Weights of a small mixture-of-experts language model, trained from scratch on English Wikipedia: vocabulary 2048, 27.3M parameters.
Below are experts of layer 4 (counted from 0) of a mixture-of-experts language model. Rows are named router (the router's row for the expert), down (a neuron's output weights, with its number) and show model dimensions 128-255. Each number is 128 + 24 x the weight over its row's rms, rounded and kept within 0 to 255. Numbers have three digits each.
After each expert's rows: "comes before" lists some tokens at least twice as common just after its tokens as in all text. This comes from a sample of Wikipedia text that the model never trained on. Tokens count by the router's weight.

# expert 49
router:096126122169148153110154082126116099131120152097143145098106145153139124161099125141127097142082145116100178104125136114138109139131107135137118089143136084108107110103110163132080158142126083094087144144098098138130098119169105134098116101127109119131158134105101133176128125092125123136117126092154122127183116136140151106112132116113100152112134118133114091145099120163172115121131
down0:174074150122116127145156105119103143126091105154155159124131128102090136150148127130118086152161107139153119156130130122083147125159134124142134162103118125113127097152114135152122135165103128127133116053098102154158143122143167089115084116148117120153139170104120139101135144134133126141143121149114127106114169167120103153107164102122152143142134126105080107147116138112076180123150
down1:169151129166106092092107135169135129136092135166120146072161144148158110152160117150115142083120128131105167124114146115122170141094138118133108126167072104087128120106102144118128147150160123111150158108102139157141138103132120131106120111129113123125150137111115116137148144123138124171127109173105130099113130122150088097122159119161171130130101161151120083075194132152097118150128
down2:116087100140116148139097113104174097076149130141155137079134134110130158131174163145082109129149148106122104135104107138095129143144107109150155114125076175164135151145157125166120149120125187098095148105114119134130149123132106115185151148142132136115105148133131138103115151156104150134106060079131128111127105100126107150127142138116120136139178112128113130100149162102119092135131
down3:113172106105128121195115140121142142119173127113149096132107109152119122108112153181141135124101179117139107171141105105107114151110108116133099135141116131116105112150111164158084143136186126117113152134120093136129111088105094157179113111179136125093159176130144069127158148140126142123145100118160134092127128105129109144110119149122104122134162119140097121112082128125100118107121
down4:118121128174159125142090190124136115097160114125134120152150117120116140099113146120116119115120140133098122095125100102134109116125108141151143114102089115157148085140098144143126149099122141101092121085118138149096129105115126152134133107133141087138133151138088119125192113120117120081117133096155137093155111137111158090119119108130134129137181167128133125164129140141133126121116
comes before: " |", ".", ";", "|", "–", "–1"

# expert 42
router:144170099135130140144153154116112135149114129132132121083143090143127097123097149121128102146079146128134116122160143135154108152108088113170131104136111123131119173127129158111109119129122133121128134163151079136130149123151146149113097145138149121114129095095141113152143149126115070103153140115123126129105071090169116101135130132124099120140104119101136088131148086111111119107136
down0:122111148138135139148110150115188113131113142133147142120124163152117146157155186183139109108139101150183125093132117188136147118141091120131145163124115193111137150145128097134186138168163130118115131115121138147159138144135115121139140091122164140162102135153154114082158128127139072113129120124130147118083101126141119125084159156196080146132176141151150120127123131146133128134107
down1:132092142105105157123113109157177170165139119121135110186161158111088138149117114122143171116139156142136134161103127111119121069110145109140076162058135127087103136079119129117121117150165138115127103115123109131170129152146130113118149144106137083135141086094126087111152145147116130119105095107152174136156174116121154124134154119152131182106129106118140103169148128126173131146126
down2:149112147141138121129078091142153132107158129113162177109125121129148140161130122162141137088135153143124148125128151136130108111126105127117136129094123114104107186126106145154119100125099155140172093133134132134145115123168132099100120096137141144151172157174141131095125141137156113113114086101122113104058152140113149147136136084065174132119142152113157125106148147164136147112151
down3:102090133103120138125160128151155131147173130134036168126110098118156140125156148131127115146089121133153107134156116099084141176134147154174124130114106118118130135157125172091138151127134113119173128086113136123111129103123126153169151126137143137153125126124091111135151121102120100177150096116160110152122124099120150120120157105142137108097138098144132125130138152118113173115157
down4:085117105123136134117163083097122132098107109093115109139098131123115146109114139118100140102106127100144151131133155107147113165124147160161146128150149093158105108126117071156106151124101112174118130132140152130080083120157157082128106128129139075107125124093137133106117130131150097119149158153165132145162120133146162115115105154134118113152112162079173153122095120109128105153127
comes before: "ed", "ing", "er", "ion", "ation", "ive"

# expert 120
router:096158139114198150124122101144129148158144149160118154136114138166150164177144120140149108103118095160160159134127133102103126167116115140155121099131119146102118142147140095141142139130142090137091098108100133134101112121113129148113120110159109140118145118113105112164151085135093098144149131132124116106139144115149164133095133095120090154131147116135137155130091107115140095125115
down0:122110128129139120103112123134116157149109137151141143157150125140145154139106102143089135121104142106144115103079158115090092142104161107129118107113114102130092149138135189118142105087066146118178138120108144150124122109114145140115092140061145112142111102139123127152069121114135135119130106145117148147187129112137115132111146122141142111103156103112111138132126111108142121177120
down1:131163118136170135131124106137150156116079087094097165163102116126111140099133138125129136165168089160125142150101141143156108135118164114159159125170124156115115124167110132110126120141168127118159137166194138132132157118115083133129121146099130131122125089148111083104104081081118166133119109093159130098123145104111128104127109095122104121169115103126155144063157167130137149096095
down2:135139136129134121145103110169125101098107085116096147102139134134142175121112175101115081143138117130156110150101181096124084098099115108142180143132136109129152119111103092134068148139124110143183120168158144145125132133119100121129162146101117107156149131124115080118135111140120131129139151154108134134135169177168145118074166101095125150150132138111140127149119134166204124128108
down3:129125104153098104136123104155126173114134148128106151188136184139116138170119098138148120126131175119134132119119143110117152071132138136132120121134125110119150105138130153076134086128113095130164098102118111088156112128146170152068112172135130114114154112113136074110109137158148144089143150145135130151098120140116124145091116091132120164104128141100196135110146116149160158114108
down4:104133157110151114101107132125128139100123142075131143172152074118132137089107123107112150167116108137110116120170132162112127155148179143128136129102164147167073153143185101119106129132146157148111117092143105127084096164107129070137108149119137168135130124128106083139125105118109136136136154173188082117144130138105135142136092127126095164140152125150119149129147132121135101170130
comes before: " ", " the", " and", " a", " which", " S"

# expert 116
router:136103162153162123153164126128150147130091122119149156105086160177120139139097160188118069127080127156101113100099094128113106139135078095147142166124120128111163133153109187152113114175154125123109118153090100149110099089177109136089109118110113149130167136125114130178120157104123124156110167110120120121127089116120161170109119096130125118158164086116129091122117149157136124100132
down0:142144122125097120142141126111131140161122171141102123099082159098142134057156156140095081101115135134139140116132141123131162129134107090114151128164124103098133118108105143157126148138166134138098110131121130147175101150136136137146126172157128170094101149139153136133143193142141117150171112162103081121148128146141140127085104130157141097172149150133139078156101095100126148119131
down1:102147119150129117120108125074113147142159120137096120006169115110113178120085140181165076126142135142068148142136092121144106174146140152145123114119139128129120130137127164155155179135158146116095131126152113108117144107141144110120160134151134124146122123143163119123101154103115145141160151126116138121139118138122101076155114123135116129096120129153100109130120123130123119146100
down2:113108092150153128130116127131164147145112124100170083099097191164137153108125174151129142155156150150124078103137129110135090102102098142149149178087124163145107152111162139121103132139140124129149094113120134127173122129090125155124055082159128117099125138147121151151129101135133138101108133108130108131076078105119165098105131085157098106141135135094106115130120132141140118120135
down3:111126171107099114125142151105139103110130144087125126117138149103138150149109092132132112094083161066123139154131093134091148120107103161122117112137129147103148114127183129152138104153134111121163115139134144095122108124147087149116093132104089127180120118172106121121123127081113129129148148139124120116083125081101080134096114102102133123140154074148134158119089125133132162120181
down4:129095196138140152145170109146142076092129131081165112135126107100089083133168122152177133107101151115114129118131101167138152112123143085123160100150117115077110147090126145107118111110094192113114159116122139183124126088162132117151123102114161070169165128129100140116135105116140124155105127143162144167145122112153075121125123108125140109155099146124106110103111128125098141115110
comes before: " |", ".", ",", " 19", ")", "–"

# expert 40
router:120136116127112155149117106125131126093136145084167154108098135117105149155105187183117056120097114126113148111140107120104140172110121117099120140117155102133154121104111154146103122153148122098108100136106106157137081117185149149092133117084083139155133138142140139162145107100085101125159126108135084120121124139161173109087128114117128126133157103125154146129093134138162109095140
down0:063137103126064109116135101092120140150146105124095146081109115145103132114140139118143144092113140146120146099128116096087141128081143142176132120156162149159101149141150158127124128113135159125099133132160098136136138131153113110117135105129136105142122156083142115130119128157169115126197135161130079133134137105127142064104136132158120124138154128131102175099136146127123133122119
down1:133142082144123147101153142141140136104106155168163150100169145103099120141145116164166131144105133095108131114131121135120168128143149121124099117165108122137127118098130149090116116124120104117139183123094163117148131154135099127183123135112129168122112132149128068127108114117101121119135129137106160074172111103092142156126136172087111133094105180090125117123143158144130148114116
down2:074124115084128105126118123161142082110128171099129192119136149136131126092118096096121128130110150105146142153164151116122148097129118119126148124116166131160148133115125100133106130093128147103133159146137156158134115198172090112122140143129113168170137158135116136132128124150127156110126096127129108131123100138161082169149132102195151128115116101138109111119087130145087146104125
down3:116100129143140128087158151145137180110164136146141146158182137082098126168123078102171124153095159101133143152121130156122135145118117160167085110141131148096182101146146161114169147184149139129117122159112117119117119151138130140075160092124098081187103138147173175138156108081119128121121106134124097145121150133117145090137121130092112109166099129113117086099132151136128124130103
down4:121100134102162094110100160104107128155144153099139111144092134152143122086110126125116157129105109129080110106145148101164136088131125117098153142080147147122126114123149084151109132110152136124131088132141108093133103139131125136117133108187104090131151152112101099130142086176145122117099123101139110128130133122098151121110146105174110100113121136113094178114127167103152111111095
comes before: " |", ".", ",", "th", ";", "%"

# expert 61
router:119175132169171111138098124113153162156088149107109165113150063138138158161146153137127116137165112108111128140147081118134119140128087137128115097124088112118125196138100139170067175162119129125098143155116117144072149145147118161121140103163133092064120114148149121122148102127095109138152105129112120151128144110126113123082150086136102155129126131102112138119116127091125117086115
down0:095140161114159102109143165112096125103113142095185125100126117084116115077115150151156142132134166122138079120171086154126103149115125139139171119158098150103142111120139119170144160169187119117122159114137083166134123077110163129122113127145096152136140095130127112133150123138131157140103125086136148122097130126101119100106133165114102137106103112142118113177144101103119112127116
down1:141092093157115128165143103127098106124110115147141133150152162094129156087120137103067077128104142144154170129119156121095152161154141151142162116129127114122134114121117137131141142117146128153173118114114133119120155099134153116099123101172136124099106158162135142143174111101101121117096127127111115140122112172107145156125152120107121094103106136116132106160154146131115092146115
down2:183100111096175141137154140139116108120158129140114162085148130161150126136097154117161139120121085096144127122148138100122109119141116152133122117137108167154105105147102158165130136124157129120097121217131112114092149119157126108115166156124138143147095122169114164142165126126097145151140146131110131137145131155083145149105137139137129117104105126094123165111087135159132178147156
down3:147121138126152145107141128142106128102133105129121117048093147079141135140155134150098128118097108134103147139077141110103114102153133126166089119135170130123180097140094140091159129138175117126088117142093133084163108103161128114124128124148100135119132141139155151182152106140104145106100138123168107125139137144120124127139136123133138122142158117167096099131098143085116102116109
down4:160114200128154118093140124149123157116131082130102109136101127120158121133109187108131166147112105148125125122107149098139115099131097162147125079140147139118161147164129100127201140137169146117159148129191125153148138087129111140107113118113112162126100158184114121127145132126137116148094111110097123117136112153109143148113117070182117147145130099132107139133158122125122115102094
comes before: "\n", "|", "-", "==", "The", "==="

# expert 111
router:170147157133164119110115100148092098102089148118147195092159143148125153134172121143132127144111120183104195085143102147121141136084091144154130119124102116120141131109118150157123124166171153127168144125116098147120088121116123106108128134170134150119113114133099109112152118098096110165136141124141080141138116115167110162135117135116116116106115133080115114144120150129121118126108
down0:192112124153113072087166104144111115131107124118111130176126119139123088159129140096122137122151073132153124123083150118138143104125134077124147136110092137126144103092115080125131147149128125151109181144188140149098119095161130110143144082170140135100109117118130146153146103121147078120087137123128155131171127136093151165125113104165121136149129161176104144158130157139099119141130
down1:112169134121117137064105153142124132144127139132117101119154173134099137096126119145144146161173125096099152111191134122134148140140161129104167142149137124113126107118140137142114131134149170168130134109112111145104092154076100118140092150148144144086145093151098158078105105121068123118079096105127090131112140120110177115156137191142177079149145132121128152108170153106100094101172
down2:087181106148099129127088110149126112115125150122140137125105118140138112092133073107167135146097111127152163133148129159132104131131141080125140114167125139131170110133081090105087145106155137127159146141143135116120122175118124129115116152140148161155146142110133139095072157136137192108126093158136126142128128107107083141151096114184154130134146117115161108106123103147125174162122
down3:099168159137115110137147085148115106109132140135104145149092112130157105109153143107124167153145104135098172147131131118139132174121140123128145158152132111096124135163097137140159072131132138144123154109169124162137110157154114115143091130112120155121105154132127110115105114132133132131104133124133123160097074152149129129199123148129151135104123122114137101117132115097144135150136
down4:131145136120118126107148136098143133095121097122130136105134116100148127138147132124112149119146171106114141158108149052107102113121131131149095118126093118181127139118104115131138093099181158121143119161154149118133123146128143103151163114211119115133104110118096087095117143101126132138110130098138147131150128141131096137145103142093197086121159121152113119131078119080128119156136
comes before: " of", ",", ".", "s", " and", " in"

# expert 99
router:098135143143168144128134118127149115098124175126133168112092138153131162164107127163127107113111081151105152107161145134091107170111104130192097104116096114110119146141157135104163156135144148113100080115075124173133130147149122135093123157096104078110133087123147129146106150145129094093162143167123114131169100129152123121105148082109125142139107120107131147129120112159124137108135
down0:151115134114134128151113131151135140145163151142124100120124170124137112077122125168140123102115091098175159134116098148126079111138140132095131139147101143086108096180130141113099115144136149140125106154133149176126136123119105087128137125126148158104137173130070150147139118076097128197077142129132129119161171146120101098166095140130118115106139172125136131098136134143125160135136
down1:103162105095125112121145117076142148076112107139198114074148103111177098123089084094136117142116140085129142114139135150171102127085117138146103088160120138099161149098115153151103177146113132138109134167126142113186136148089136131135148125129142142112169137125134162131048137145127138086137114127144145084135137126112119068156117133133144142088103101118132083119133119080129088101088
down2:100117145121168134097179126122136164123163137137125136127133122134152132103129128134145154078144129132094129117149089109144151114122143102103088127125116095119119161135181175102158113127113138141131128117101145095139084129151113101098125126136117134111132126128157135148069095159131142103081095111137100138094120069117101137135153154098178149113121140151126075113131126124088091123125
down3:127117144141123146088131089089171121135129142130137137074140110127124181169132123167132137135127125109106137123167099103129163133148127123180144163116146117156084121130164154111109074149155073143133069097112126121106137125147120144142152149170105144111106129117154145140099133097109168146111144093135123139105103110168180130182141098107132101089130123130125122117112155119128115144146
down4:154170162102145113181164120136116120166150131101080118102154145157108111139146179140167161119146142122061087114104117126135125139068136115126117140084141124094174148158119110165117135124140106097110137156174108143096102154141131176121111143157113119125141084186143116177127104117159109139152131114135118109121138125101151160112141191115146132126148101160122156142067123138164137096136
comes before: " ", "-", "\n", "cc", " and", "20"

# expert 110
router:174136129109181187151134073136124079102132163188144167097108173135145107153107098164115129147131123157160148147109096165093118096140110139140147113143111119125123123131122171131116129119173125126128125131096115160110090095185129168110116124121110165084151126133102127129116149083102108131128112125093111113183122121102118117120132087127122162103139085124136134137130125152135131106114
down0:113121143106125135159132106101115116135105145108114141123133088139130203135120131088126104163103142108122118116148140123132110121124119144135122118103169117127107137144114135141138108127127101121133156062149139138104078151160156133132126185124077131142130129129126078127105092134110132106134171107178088135161120096134110124158088166174100126082181179111126113114135119073118127118154
down1:149122124144116128108155061113141108107113127124143151154099124122076119128127110164129189074119160182140168120174126145142108154133135156157136146129159119143113160144098120159120146153154132123093171154161139123154109136172129115094112105114126095131105115175180085083149065113165147091127132147101126147131102130131105129109110108117124127127151140101111134127097121163159124132097
down2:110108138181155168133106100084152117125162106135166098081118144102112151157147104114105127130148156168156170123124132160109104144157111137088163110146101083137135119130120097165091123086130127105126127141137162112169141112157182136139143138127126113142060157102154110116140152128098123156109163101137106174103129122102109177135120087121101102152130111090113118167110121157138136125186
down3:145112162162151123139147127132129109116145129163116164214110131105197099100146102116112129147178142182151164145137133122158147108141129121125117100136159128140144154127125112120125152102100145161147168153108109169127159114151152130106134143090139130084132123156093135182136131145126123127129108152134143113100135132145133167137131092119117135126126119162130157141137095130098118146140
down4:151130139134131163155107127129144076134140137153089155160137163109114150135143097139124147133153141167174142113115114075152139105159111152151107103136118079133138138156070113159175105107119126120104133146136126106168157097071151116126117119115120126110143079081124154101133126133144110202105144092104120120154094139132123106171100119136160169129125162128134138105143088104190168136105
comes before: "\n", " The", " In", " He", " It", "=="

# expert 65
router:095154120129144135124120169136084116148127138130136123084119146144111105146135139144154139137102125146119165152147110160179091149135139128167141160124093141078117124162114142107057100169108156100095085110148062122108130152144136140125111150133132111096163094118130123152120118107121122124143166145143075130136094083151137084141144116122133156136166119098147089132144131160133127144119
down0:125165110131111112098126130085133108152130109111153151136148159101145137113168136094095096059155087150162130131109143096115124132100123159153159102110142157121124113125100114176100133168152115149155129158084133138108160096118101146117139139111115142115114164091134136100162112146129127133110094107103132106164133153105166117085147093082100128103093147140128139114161139103134146118124
down1:144130123139118132101121172099125151165151143129166161093165115087110126105115133171107092154080134150113127132119124135142112149096117118128098136130107101150143165163144154161087145138157084167121124123144120151170168150123099163133158060127169121154141139145127176150142117094099179092152133165157131142116137138118149111134155134124153107113112127155141124116090106144132122108139
down2:117166129097132093103139088146096142115130079106102108148147163133128099141147111152160119135154123131132134115099171093092160158166113112123115118115154110095105118157087109185112104089167178083134122112121127127151138084156099131135137150148139130163140144087132101085202108132129120150085173139129149166103131068115125165111117099158147128138126111133130110115158155109140157141169
down3:116141102135123118130134133097150129097109129081148124159132075095138119117108129124177128141108098124089109083119142128096124137104122163098122114090104136099109174150116149107135112110110146143161136156100124173095059113117096131084096149172145115117130129115108101076110115140128176146155148117126121076104135129120163154106140116127103129144111152112129146152134115153117087076129
down4:102176167129131091142138142138123116141112125112112100133098127124154129115088126138147099105137143111133144130139137142148120095170108107170139148144108138129164137187177130127105110107125136126154086142141118211118182117186103141116061150125141113098106124125097171142149146080136164124088181112108136134119120114125185157144125147185128131130141142111146153158143106097127146119138
comes before: "s", "ed", "ing", " of", ":", "ers"

# expert 22
router:127128143147192121132145101172116113163091149126124131117112140154121147168101149137121083146115120171128144109103118123139154189147131111124101107163135123098167143096126124144125098121141109118127106087104142130150150107140118153094107143122137126116115114105125116134156133131120116124126148134139110115149154127146142121087168099134084137141139112112147150110094100106155127108155
down0:105145140118128118073107102149120151082125146154114119096157129113156115101160158121129102101121135135135174134126177111159139148149111165125188102133135111124144157138126099098153175109095123124163159152136122147137128085150144126107139147125149115127146139149147112142106102154146145149183103167138108177125083123123115139112132107129148116097136106150131126150153083085096114102115
down1:097128121128123159102132108119086133120113119120158137171125160137111082119109083127124103091084129110129165140087133092126147181141124128133116117166152123129128093138127101131073136102098140156140081089126102148129076116166116101146128088151126151137122125166111124170122182159096153109126118152134112172080139139124113128134155142120103139078131096074124115108139126151119110135153
down2:126144143131092129171104108176104131071112122153115158102142108136139098155076142141204127148123128130143118140127112084106135137096103157147141110115131133167084082149116129092156107149131134145110148163115115131146115109112122127098161110127116116112152124120078114133118113072119155126145111161128095156129080148158083110116140147126128122148115153147140113141184165113134087126132
down3:159122094137143169129122118124143140141122136178141139187132140124113115162143137109152113120174081131172110148076120174110108101115101116131100176130135122148111117075106125135145149127138129117117155158172152115120177159074119140121137133107149133118145130147131149130121119161181126160137162150136120181150127138158131146115166142117121157149155135118087111081087139108118139119106
down4:091123122159136110137105113114128138162165158159143139163123160150105137115121077089128120072134140142122148120096157111148141086116112118131118135127118143103103151094161162117142110147123160128124151137155123101166150128180113161093178139124127136166152146126102186130168173083113161146119125129118136150121115162110130144105118109072139179089145140130139130080092144161121092070170
comes before: " the", " and", " he", " a", " which", " 19"

# expert 117
router:145188155161108115128147121086120119132115164119101145113135116161101162158098186120157130159158126088112133123110102125141134145131075126155150083107102076085145167145111136133091162132111126149128098113114121147074159139165121139105119110126111103130134129121126111120168123120100119117160093162121061116150136122152127102127170098124119132146128117074127133110146121143138127080139
down0:097135133141159120109098116128108078113166098126124115104112156103130125130137135110113111126123124112103089094133083140103166125090115081141094130093128138114136132152118128117153154140115139109103115127149132101094144151135131094132133125106115136106129105097109130050103109133089160128124167105151121152118114067128121121055151130130162114144130079194113109096129131154131137124126
down1:147117150136150141121102108154128143075151114156154132153164103211150141123145130104119131115179127126118120064154130121116113151096153118101087138113112153129131117103141111166082145134101149132157137118107151079111116122102121140109124152112170133150139096154132100120102130096162097136136126114133125100160109147144160116154115109109093133161106179141135138104142187132131119138136
down2:152131095142124160105144109121148127146161129111168093066144121119120105148149143128134074135141106181095129116083095129143177125148125092142134129145120146159124107058130173138122155142140149094117122099127127132146086144139118120115158111118104151145113077140118128120089146130129073132147172078154112104139151103110135126132119150144085105137138119112100111148142108150108166127132
down3:149175126124119098139069124113148142148124141113100136151171146152115109102138166130142163114123150145117088103087149119141150131153139097186103115099110107092148148124125153122160114123120151123101145096140172107092125122107140139120121078193174076136116092156123111110171119156117124138147118137103090141128139105114125121104166156150138085106159163125121139111100115155124144123155
down4:141135142097093120093126120119118143124123125124110155209130129175097140120095142132162168141103111115094109119088151120101129107149144089121139180166125113147114121141118117111110107166108088136166127082173170121174162135104169124110091163133183145137098063166129139130122141142148164086169119123149083107168114129159118146101099146117119088095124138105123100142143116114133134088129
comes before: "-", "|", "\n", "==", "The", "==="

# expert 103
router:126142140156166153125122124114131112114106158112129180082108133133104116130134155155131104094136165146120159059112113104134114166108100122128130130124073097100143107141130147171100138142146145115184163128135095141122128108147173151118154169098138117156126119129134118153128141134107070140134120125126104162119109101144138130101136119084112121149122126118088098134129137107107129117133
down0:116180077138134121096124117095176171126125125144143126110142079146119115105124159119167109115113119158154161112121143149149120136111147098104150113112114091121162112128108117129141125129114117130166149161134114181135111122137120168088117153110078168136127111119094106125139128055170153112112153154143102135107144143143112145148146094152106138165137092154129098115123132133133112178108
down1:109124101148131112118116137126133165120131140118140149184144116088118102116126115079138164179171121160102134126082113123156172158117143104144139129139095191125104133131130162177099125130179122138127137152073147161061110152164159122128140168159120149127160123119114096110166085148120163094098091105139135105136144109109128109122114147121122131137088159104114114122098136123114134148129
down2:123108131095136159190137138127105110136118156137125116033106098121110139170123161153101103124135123149116092140102128152101122168094090109158117110121140192188129103144153156133132123130118131107075143130136122125098109144059141181112147094159117148110097141142130147189143141148162143144161124128106146111177106132073160108139127083158110112129115151124081076138090152114129099115127
down3:093094082131108164119137155109108102102114100078113134121109090155155136147126102092135114093147092126145126110137132142119149130121147140102133128159127157171144135169110140138104148114147146096127127144150120121119123143121136138110148095143119110135148172150156119138142127165090140099142114165093113101156088105136101113125116107158121145125131153143121075110111085146139047122108
down4:124136138124134115117170159145143179141159104075165126128144144132158137156135157135134122097124162113093106123151140167080119131145147119096137140100138134131058083109106116168116130101133141100111151132156103132101112150105107138180157090141152118122084119130143131165116102146142102134123105119111105115112141179093102155113139109132113092091144083100174087149144101135146130121113
comes before: " of", ",", ".", " and", " in", " for"

# expert 32
router:110161153114142109122127134118118115127108151132139116080147130146124133157104138108148135137096119123130139119107141128143101120134097089191151119111136112087107124115141125138100140147134133121110128141152049105109148125118115131109085148119131108070137141109134148144146114104122111104153155144132115119128071130181152106138143123119118128154161150123104103126156135148108108127146
down0:144135109141130096146140153097165149117123142111148124139173155139112101092147091099149090092131173119157152106093150125166122115113118134095156138079115060121118161111112147091113105145107148117122116119157131135162150128117123133087114160100150111126178089091091137120144140146129086158153161092102133145103142142115088139108113107130124140111109118129138105118133145116147121117144
down1:147163158131133107129101159119149090112153133098133115056147133119139117127159091144084094125086111130119147137110137133135171122146109136078112113111117122112169134115175127143124126124157115132150081083119155150116138123135128137179088134128133111137077137144126100123148113161102105150151062107141118103160143098114129143133145131126120103117081096169131109077119110124110126146138
down2:114177083151113158189130143123092135137111151119092132138152131154108092182086125129140090122118112082108087106110139135152138092119161158127145125149137131103121120095145071105092124142119131112124148146143158145123084145090137114160118139133150159139093127120092157124129123143123085125136138159101123135126140110133111127149104101143135150124131178153112145104106122101158118136105
down3:119110043124129183145120117109164147142155169122125140150138151121106092126129136151136141073135095099139082110127157153129149104152136150105137121149124077127161139111151127141181108132163109102177122111134161140129125154141105140109155143108142159147088135130109162094163114159093135116155150155096121134134155143132150172086116106120110166131145147112137160141083101125119123077109
down4:121164115148150150126117101103134145159074164072163145022128102150132085115128114119159144130183080156124145109169128189136122123111135139127148110111118137123147148155119152103136115136130114126075120079120158131135092123131159098111135119154137165116154106155119123141131094145100136132161132133107089132146101109103134160134130104089086130119103134117111099120121104129152152138164
comes before: "ed", "ing", " to", "ment", "es", " in"

# expert 92
router:117170132177128148113113106116131111132103145102117136086106135132131110142107122148138098129140111174100160109136090135130109202114088116154148130100102105136117148112131122162103119150145114116139122147139091153111152116132083111118134118117162128121108100133099099133145129124131121164141122100105080151114119064152155134149141105091117114133135122100110098164171124079146138153137
down0:117173149133094127117141148110137161148108109152121130163167087132073110117118112130148150150188122105132125146091159091128136086123102134168126149108117154093120094094104120139085137124106143094131168125157114141132172122148138108115140129088174135131143115146116139083143164114127104131139136115148155122122135134139105115167156171117183141102107143152110138160149089156148127137092
down1:156101100092126184154120134127140129102161119122176160056122117123124122160130112115106102118120159104144113137129117130157149139100111133131106092121179127121125162146146155142153180103112131108095082111112095138123100137096144097145111101131139163089088131112128127142153133118139111146185109139110136095114065130137138124104131150135097122147127149127148078132115098160159103127108
down2:121095138098149123142139107133114087104161137149123136134155160107085110108156128136148139135093119131138151159127116144134128098149173156112129090133169103124105170142095153143136125122136153080112108128161122160147124149113119143107135196107098112105163178095101126139123097154112168154138103163115113122137118145128133173133111168158106137067138176140119082100104158189167160115099
down3:125136110104111141176064116100098159159133148162128160128144123144148141104121119088141114144134135112136087118141151140135146125130148099144143104100151141118134141148199117154168145114145140099154176142121114136129147154104114140129089124196161152113104118140141123114104089104142149099114138152145101090137128134127105117142132137137088096085138102144139098157152125150154102134140
down4:162113121115116102125122138129163121162160129165126124154126164125108098120133176135103108122151157118112141092163132149099168103100123158127117144144162104080137112144137152153162130118137154136142116159096075164094159185131120100119153137127166130162122121145132122181123161152156128142104087097100166146126129118104188137122127144180144149135109135086162120144119115107133167166145
comes before: " of", ",", ".", " and", " in", " to"

# expert 14
router:130120142181145166154098102125149147115154169136119160089084151137120136160128145164137111146096105145095206085127160160107128151139113107136108080093063126105157156112135161130130122136147125121111116130085088127120116125193070123112114115074088127115140098133093131151167130083123129137150101111124116129184114138165088096115140095098117117124137107108128121116146161145157090130147
down0:146162107126098165141142117081114162087090083171151136075169132077129119170110124122118105133124119107136136112150138162132163133186127151134106117141113103116139141131122120127133117133100093131171092172108146128131117106138155161125160094118108097157174094184135114140123144137104133136156123103129110113136166133163150089148156160097169104142154165103152084107136176098106123141161
down1:150085153130158105118122148132119135114167099140152142155145091136107129117130140109119125151154164077106106107123142156109123098090153177104102160135157144077148072153096116129136117126140130156133140138152116114145148156119139100125126142134118100154120162139164196119147170127190138129152138154098183143110164136131124133139136086094151133078108159114110133142135146091136110115150
down2:146117164121147132130136099136103171113134116170116159128109146086125164145089092127146109141127115077137158119120153083107157127134117129110147086138118124141127079177142138147177121073143094115146163159146100132073101093129142084091139151157115099102133103134130136118135131126141116150123151131113169137148153129104158146111078051139118134157131109129134145158121142092128140120134
down3:167145104144109153142168119148132125168163104129156103111102142111107120133117128101110112122151123115115138105168134144168138091148143093139198140160107116099100137123126135114167090114136113124092120054134102113132108142116193173105124138118131134115125117151109120124099148102119113136099153081129119135122127127119125096161143146133149102139100125121152115138119130151109146077163
down4:135138130132097119107183099101158198156091130160100109144126128131127115101086144114122118165140155126120143150157121135153126132159155145138141103126125166139165152143150117090134073068108093129133152130116179145169124128103119125119165125105110102111153145136103117130143129117110119128130151102108139184141152150133108103117110113144136142169129099108135147156119134124098121154121
comes before: "|", " |", "\n", " 0", "-", " 1"

# expert 9
router:118124111127165173115125169184098119156114124113134129085140097150110131140121160120118122112155107105114152107156117139165126150137128140161151101137140111112126114128134186129089103123125151107143123077130062158125153134139156144084112107121110134075133149096172115135117129107119105092129152128113096142136097141114151107114158103138093107125147150170112060153148162113106089126127
down0:133071137135121143161120151127113130108160085134137105174149112123131079132132127180117132110133153158125117112132150107099096115131129119127181128146150132123141154159106104101097136075099162149109148110132122175139111197088090130089161168148117133135128145144136132111136086149105121146113155139112107141111097110132156127123116123165142157107135128152163153088123127127160126127128
down1:162111123183133157134125142130152153141129066134142133154120113147145145118110140192139129120127126112130137145113171116094178137095122091122104125119131120164114129143121095156154101100090124126133142137089125173115105157127110102133145138122105089106132130156110095163113135125144102160093147097131148134116188091170126137136110126159104131129098103145109120140160136119159169103112
down2:112146111075121125139099122087142134126112153140162168122151149118136078131114123146102135138130089119120110115137146155152126100118137094141133098137135121151166119142146135146091182116121120130129133106152158117125107117155125104138109139124156138157108165117166114164164115125162123105110139160127166096128110131206101134145114146147164110118124136165106120094151129106110159155134
down3:169105150122133144141126111115130148156174137099076134155124116140121113128116106165114135132127121127110117164124154130125118183131113111136124146075137145093137178064101126148183120172120094093120108164117132114152078127107106140115163159081129130123093162093129103135117154130199100157119085148133149156123114127175132142120132117129129167129165131102130129086154135168180136145162
down4:106119095078135087109118113146106138149129148143102087132125160171136127153129094127125138178148133126166162171173171174151124087117145132138166108136126126153115141151101129118123104133132132063091151111127172136068121130151151104134175154103150117127171133125126180157122083115079105145139149163098101164164100128130108124138112128117152120156145111125145152067111103162119120128138
comes before: "er", "ing", "ed", "ers", " of", "way"